From a checkpoint of a small mixture-of-experts model trained on Wikipedia: a variant of Muon for the experts.
Below are experts of layer 7 (counted from 0) of a mixture-of-experts language model. Rows are named router (the router's row for the expert), up (a neuron's input weights, with its number) and show model dimensions 0-255. Each number is 128 + 32 x the weight over its row's rms, rounded and kept within 0 to 255. Numbers have three digits each.
After each expert's rows: a language model's description of what the expert responds to; "gets" lists some tokens that make up at least twice as much of what it gets as of all text. This comes from a sample of Wikipedia text that the model never trained on. Tokens count by the router's weight.

# expert 59
router:062119118094096081173080126155148110200125126124115118120109132121142107116127130117156175129132069105106130117110136145181164145175146116136118126189059159072112121133074101112186168121177083172131157085116090138089129135151137107102148169111167205143069158101183130159097115096100105096058153134086120096141132133185172144177109107133160168103161079100073199089152161144113147120121105083122111151124176090161194122124127125103155139107118143147170193032125130114218168117127134109137170096128122136073110089151155149102109140120113116145128171077082114141112103132124151166118101137143114164095058162101157106135141138173124112099155108157132147091132133151150136121149140132092111099060100155167168113093111126094110177194152157134091092050182106050150121137137069
up1:100095088125144103140059103073129119145115065138112097143151126039100113107182083140132099108147140149156195184190123080138119189165120119135122091119123167117122150150165061120167126122137150149106090151095133125157153135179105113103135131095080143200146137070127174162081091128102163126096180097112127106113103098115174086078123099137170148090153093160103143122101111093128131101132156121142124121136180132115185119160108150120104188124116164137112139106137105142134087127172121094174156173065068147148121120118172154182106115188159099190112095093081149147084158122121146137103090139105100178154073132045118112143184047141135076141116097110129184124064165076157109166107104172112094129162129136115184110113132204076052169177118121146099109154161155106134145135131139
It responds to: Colons after list labels, dashes, and section heading marks, plus auxiliary verbs has, had, have before a participle.
gets: ":", "===", " –", " has", " had", " -"

# expert 25
router:112130152107079125189186092133136108135134083156116202143141114155132191126071142109126112123126152112146078129149082111136120160084150092164130128170168075144104181103137115122123185108161228159173138164147083150095166146114128111053165117129102117092150128087167034098180099153131104104104098163100137069116123156112135088163142128088153083199068062112053114107111155130053091129113175100106129094126117085157098118143117149083124146154115132106097148093119118133138089139166136117171111117170156140094099138159132119157124151110113136145082143121154128158123149126137109145146131142113121102092135135139097146140159077144150136150089095175123152145134084104165009151142097062144136135150218154125125151153163096187128205091148137146151145152199158180107168135152102
up0:096140133094150136154143144158141104110119118174040150095135077111194120130140110116079091145066092120134122106147056161184104185161164121112141097119132138158089124097140131169151163168192114157156150121126052046175148093090124121113142086134134104083117136111140146133149133071080153101075111103094125153095139117081145088177147053095077096133178133131113151122047146146173142138144137092083098086156086155051139135148121109111113077111162155152140141082117085088138140120179164126149055169149104146162116095087151135145145122148130105151136115171113113082154155166151148154063113101105078126159102104079168172115124064121082148110073114111162126129140110092113085105111114141116111161185207183176133133112109187100127086098107161100194170149152150154126150149140133
It responds to: First pieces of words after the, a or and, especially an, An, un, en, dis, Pro and opening brackets: An-imation, An-talya.
gets: " an", " (", " An", "an", " un", " on"

# expert 44
router:141157094173179125150117165072144080123098179143155117099128166186073166065096081068132096085126125143118160103141152080145137164110096162082150166125147146096080138100138122138211118149126079178133151127124070124086136143167109123052113095118066116104103079152091076062103137110094120132147141113136133143159098140185153127082082114081150140095137183105109132110114170124178076079173143117090134141134140089124129124126134196133139060077147115108111115150080148162119070092169178095097104147097174116134117165117143169104114164057141143122122113127114127096075115154076173102143125132151142134103117075089086174091129135070115068162159105125099100135091097158191124127151112132135077086142092105106102126160199171151129072114065078128050124133141130146141130149148149
up1:172127106156148131073104145126099160164104172165195105142106180131085108172089101113154168110153152151145111090191138134123150109138108203127094121139091128150110102122104129112123145182134118135146076151135153217086119103147143100119079152085050158096127057152136100110174142129071143113151148121147117127151166107131169160099109159050181108119080129160151117146153163057143139129177153101123118145136139097099122123116070214106069135115133107123165107155120153201145132095087159111137099135133141158193126160136147137121123177102119114158142127094088155120116162153096091207100158143073105151145177110101110101134136100091166076116154113109113078120077125128168134166152156180077078123134182168180181126097184146083153112127142129148091109118132095172141196171096214
It responds to: First letter of a new paragraph or list line after headings or line breaks, often M or P, plus heading markers.
gets: "\n", "==", "===", "M", "um", "P"

# expert 40
router:181082161105108069126152110122104129176092084158152153159024187129144120123130177090127135201061061132078133144095140133173167113128172162110159128115098105159168070158102154101135153076134087160153149082103120150106088118119092145139196192161130123123123183141060161189129112171109155107135143165103104127084206149138128128144114160087122192176158138141100099111104104160146076142126104156161133144134174121121136131148234142133131123115099122185173133085116150172157137159121133160097109084137124099058149085146133123097159117080113156127150132089043080144107106153093073120157143127112168135055139187115151129090123126132100084111169133158100121091145202098158135143134123156158144102091088121116121151132163097149141079137155135157083136164114129104120075128118146
up1:083118126152117167126141093139082161087144174128146051093109116084129144186132145092094100117102088163092134157136155168135147085150190183150096118115146145149086148112167147145155117111106138102082061147130075154071163101133120154090137148162164132177144149160110058145109100148164156105106108109068160141125136063139120147151122109072148102099116140134149134156170128147098162085132223082160178092176135124138079139148093118103136170213130126101143127116106070154081156225105105105094111124084127142105166150173113172103081157127075138136156170159139175166107150100115033162109128132175132141152075192122129164094136056135126115127088178114122120131114132072204167153103070146152144119141115114098116113097116120139121120123158157102117094103073113181132129147148186
It responds to: Modal verbs and the preposition or infinitive to, such as could, would, will, into, plus pipe separators in sports score tables.
gets: " to", " for", " ", " from", " and", " of"

# expert 56
router:216131177116113137171134101153110137108080164162138132131090134104116113125146140137146131210088065172112083127065176170146082064155125130074158101142097101182213124158129117139059158162156120143109141097127101166108120109140071075100147158161117153136141169148119131176172127135190125103192156162102133187149159122112112148117148158125151161136088122090109150145147170145173117128146088190163077157079134138138178146133150141132153125150113154135169133074092120148202133142144103195094058122162135120154140134133139109127115116096122125186136145156123113135118092165114156148137189156147167154057149143121121083129141104114122098094152096164072071142154193094082137135161046107120115052142103102084108126178146130147141072171153146206131127127147079136139077098123100
up1:108141124165108145094045140127058106134155162160138078151110131150095112174117099143037130170185101132098071083166122161107108164058170111135132097216167120166099099120144188212169097152097151139102132129109120139137099153082144137128104148117134148168179104185150147093113125096176150067130118155163122115083067144158142085145132153090147096173128139143160142232112161128173117145137214164129160139142135102173134134138145137143101081141140126128131100161104114115078094124135152107137177099163150099125144098107131136120114217130179115105118108159133114144172107126122136118102115082079098144150132140130133071145152140186165172128203117067164109127138100076104178144144091126077080102124108153114128175129097085153059151088151128121140125155109067120126124172087161
It responds to: Pipes and semicolons separating list or table fields, "of" before place names, and labels like Family:, Genus:, Saint, José.
gets: " |", " of", ":", ";", " de", "ine"

# expert 18
router:062117137078123098134122095115158130162070197147112142118184124131101141159155151158155087141136177188147119146157173157120098133046125151139170146183095118115078118101160067135078119117102157149170168073129152140138142171094076170198065141122101123162097088121079138147154101153118141100131077112145162095166090146130074125177135172164135155119179138171124128118182138148121181114125119133140171121127117153148171134133125089139154142155086135090163075163156110164137142142089158094126095110105134145183122168123109140145133148116089096112115120156127160154058069142095103179120131200053121117213203146083153193173134150116107103067150106138147176157120087135049156159112120153162192083140173073147138130129109139131096094121132138127180087106183129142104144097110141
up0:129049075198144068158121107066123089136124156173106111133161110106131133135163140144126168142138190138150023115163143158150129120090161119180091114068109132086122159115163111152164102150095146143150157095038138164159113140127117118116097136160115149194135117120147094148168149171111173097088113144176107109177090117125111101130111058108146129172089088201180153116178176184124164145190121103116190124161117067116125106079159114085112115116107133091140074154099159143121094135136160141139106093127108120178155127130087091101161129179193100147123143135147116107134144076142087122101121087121150132123130103115129141073215080125095139104149069155188139138167121087136149134162113114135129138149077085168136052138131104108063164117147126148170137132138116109077101137096205
It responds to: The word at, Website:, and consonant word pieces like k, v inside names and words, such as Wilkinson, Levitin, Rybinsk.
gets: " at", "k", "v", "ic", "d", "g"

# expert 28
router:178085158098119079133148128120108139180108086160146146149013198135141130134129180095135141203062074132090110145105150142175157114125175149110181123115084124161172061168095152107134164076153087161144134084126118151110078115130099142142187187157133136130124164129092163188150109188114141131134148172101106133090200151144121122137105155104131201190162143129112102114108100167142083146148092153158136160138198141128147152145242144149135118131100129183162132080115158162153136156120121171095116081143134102074140094151134122097162118093124149131154126108045095137111112150102084118170136145113168136060136191122150145093139135141091079122171124157099111074158210105154122141132140168147143092103073119123134163143171099169137107141162125147089132153116134103127072137122140
up0:136198105152104133168108149121165104108132120105089083143139128097101140066120068124127087119120198105168044149151148119125144154135120081170146096173154082142045148100146164133118072180107187157130105187087095103148094115102196114145107106134093120157112105088148174141217162140101069108107050167153163068041143108081172109152119137103109104154045124130184173105155147152131133140167162075141149148089195156135124133127074114124118156113124112148104156149113140158133082139138129093144147102114088140122067164114147123096158127164098100086193138130105126126052128108141122173097137106088146167140117129141100151149086088167194112164072108124139177093156131109130142097101138155085129058169154133132112105140150171116112180131131146161111140100148119136170164169129152
It responds to: Articles, to, that and because inside running prose, mostly before a noun or verb, such as a, the, to, because.
gets: " a", " the", " to", " of", " was", " that"

# expert 61
router:096147090116067102087158129173142149135120206127131120102130090129112143101136145144121096088073184121079107132169116116202142069076116090146106138150145121078164135108136099109135117103146103093139116128123137137130120160130167141118113123188134097213153143144197061105149130133126209122130177169158172091194116125119128100111084090093105088164099126124167128127121134084135090113079126126111100117127090120150164072096115153138081169124114142154065137060140074196126171101133089111153132169103111111182103152154182163110161174176084084187183106141135141191121101136179126140134166125126101133171122101150104144118204140208075122112109142089129139154140110162133166098168126108140126193147144094132202037126153119086084143139072090139154136148106143183138113115113143
up0:139187089132152082129129076180108141173189211116182116152152137116151089106181181139196128107137131179108112189112106141091153129082102115150145129140060103081103113126129104078174095123153087140162104103107158075177171122143124083121076131147122117131181102114070151105131112134083101169113160140137123218173125155159142097107112135042133143121079153162116091134132157142119132131149158084153116115126056139151107105126127144171119145139107137125055103085131112205184158131107155160177113173153066125155118105140135163150101141145155132137070128106131122135146110121138143171074115129123113074142069129161130166133082155207085143117066170145137139186144106152068104116079131107090098121163136062132175095151109104097146146077053101140151136183139131089136153099139115
It responds to: Early pieces of ordinary words, often after w or s, like p, s, el, l, clos, fin, tw, and nouns like room, squad, ship.
gets: "l", "el", " p", " s", " P", "d"

# expert 15
router:128129127155120121164101104142152126124136197102149170126166145120108105164140117174083105124147144110106093107194155077118143137115167184097149126099112089091142198132107154166161196151153146136156164128067136199135087158113087120144137089175142131095234060143058063121066125137059149136123126148090134112164108111093106159170132148145193126141075141124143177139073128109144123146096123114109182120153106164130130169092129120128127099082106124138119177129145138163170152140161105126125077127146059120151141125104073117090138124139109058141190106109064090076110126104062172093159112151093140150240129080150099120130168101123151173118056122122167102103185151081144103128124112146144143093154128172164153142148156078145090102095127090127135120107128152172143164171094141
up0:117098069146069136151111044118108094145064126121161104127187103100133075184078203094156099122156142107105101169123120107093136143094104162141173088132142110112131113117075141111114120068178172176090167147130115128104148189128100079143190137080104107142135185090156086140136145112081103138155175162150140108170123154125150103117101088142141127153054123121089132135160159139128144097102193152088186119140115120127172151079107144104168134152117104101110070074124112105128128208126169118124110157132107115161126125100127145115142093056133065076188153163077132091162154111154129132180133157158062142135195045133169150142131142137098170106155106111092173156144102044068073134182184151096144083125136127115123133133147100107100122138090116095145129092130111159101146096126184
It responds to: Uppercase letters inside acronyms, call signs and team codes, plus pieces of website names and URLs, such as WTOV, CBS, doi.org.
gets: "S", "C", "M", "/", "L", "T"

# expert 41
router:172077165102101078136156118115122149185095080153142137164011189142153138129126158102142119192075069126089111145109163149175149118134176153100181121111100134174177068159098147107139180086143084172147141089129122153100085100107105152140187171161135143115104167121087174182141114194113139135131151159093093123080195154147115115127103145107129206190149146123111090113105108155143084149142098159165123147132196140126154138155230136149135102113093128177157134085109165169143135140120120168101123091143124097073139091147128109092161133086125144135160133094036087132100102149117092107149127138128163137067135188118151126090142130138083072116171117165084121084148210100157125153127153166152141095107084127129140176136159091170133104149161133148095117143117133110125062141120144
up1:158173067167175132134127155149109120161109108148119133143102077121134130159072137108100126111156113152163091143131142128167127127155124055105072097129146102085139150086148158183140130090118130170106172177112187193101158101095094187134111058148113109161177140113091121138131163113074163131131115110140152071154151161112145082124174122146071138102074070188143155164139117076076153067167145098084134107173119083110105165126103092109073133103153085079152113113124127180131181079185105162211103153163168114102132146171130158142127130131132100045116149137149210123131105176132120128130128094147156087137138154127109183175094064135156160083145097112167148205116127098065186144115102122119110102084143134125110122178091097118088156097140126122103107203133089094117114171118152
It responds to: Commas, semicolons, periods and linking words ending clauses, such as and, but, however, although, because, often after a suffix.
gets: " and", ",", "s,", "e,", ".", " but"

# expert 29
router:109136139142148131144153138149133151130145203150138106091158093170146167113156123174149124121150172127125173150188100102059125085116149122094068122117131088159120113135091092091164146114131082075090114137138126141133152081141153119099091135077136123075133095135189205130111047095152125096120177106166117157098143139106133126081142163156057170132129143124160100113158123118116117157177080152084184106116033116098170127129116114127153085133122153121079120119138187127137085109179136169121155122162052154104177079096174166147148116119184146131114135185129090159083137126139162130205126122156080161186122110145151150170104100150200187110137075084122081165137091175128150132186073168112152152116144087128192122114201105091119088171158108105130130119194107142089124160145105
up1:076136138108154143180121140156121119108110089143133085114139124161159152118122077095169080123119106136059150091179127125138099194176127142108178149129120148182121158115084145088051098040109139097133152154097164168124110144210121147120087137120123129106116144124194140143133149133150237061153122187147132140147130094121156151047129093163116089155112112119213131214147192089136095127101138113114132124106092149172102116072104116151130143125178122150116153184160112181142093107154122154111141145144155161099144132142163162170142146177152155177118152163160129125113149124180146112165136170091148121133072114107144129156152137065217128140126090148148112135090111158157143100193129137107117115158128148115178088115179145132115146128103146115110107116170105148121131247140195
It responds to: Nouns after his, her, their, like book, life, biographer, boyfriend, plus biography section headings such as Early life and Personal.
gets: " his", "c", "'s", " her", " their", " film"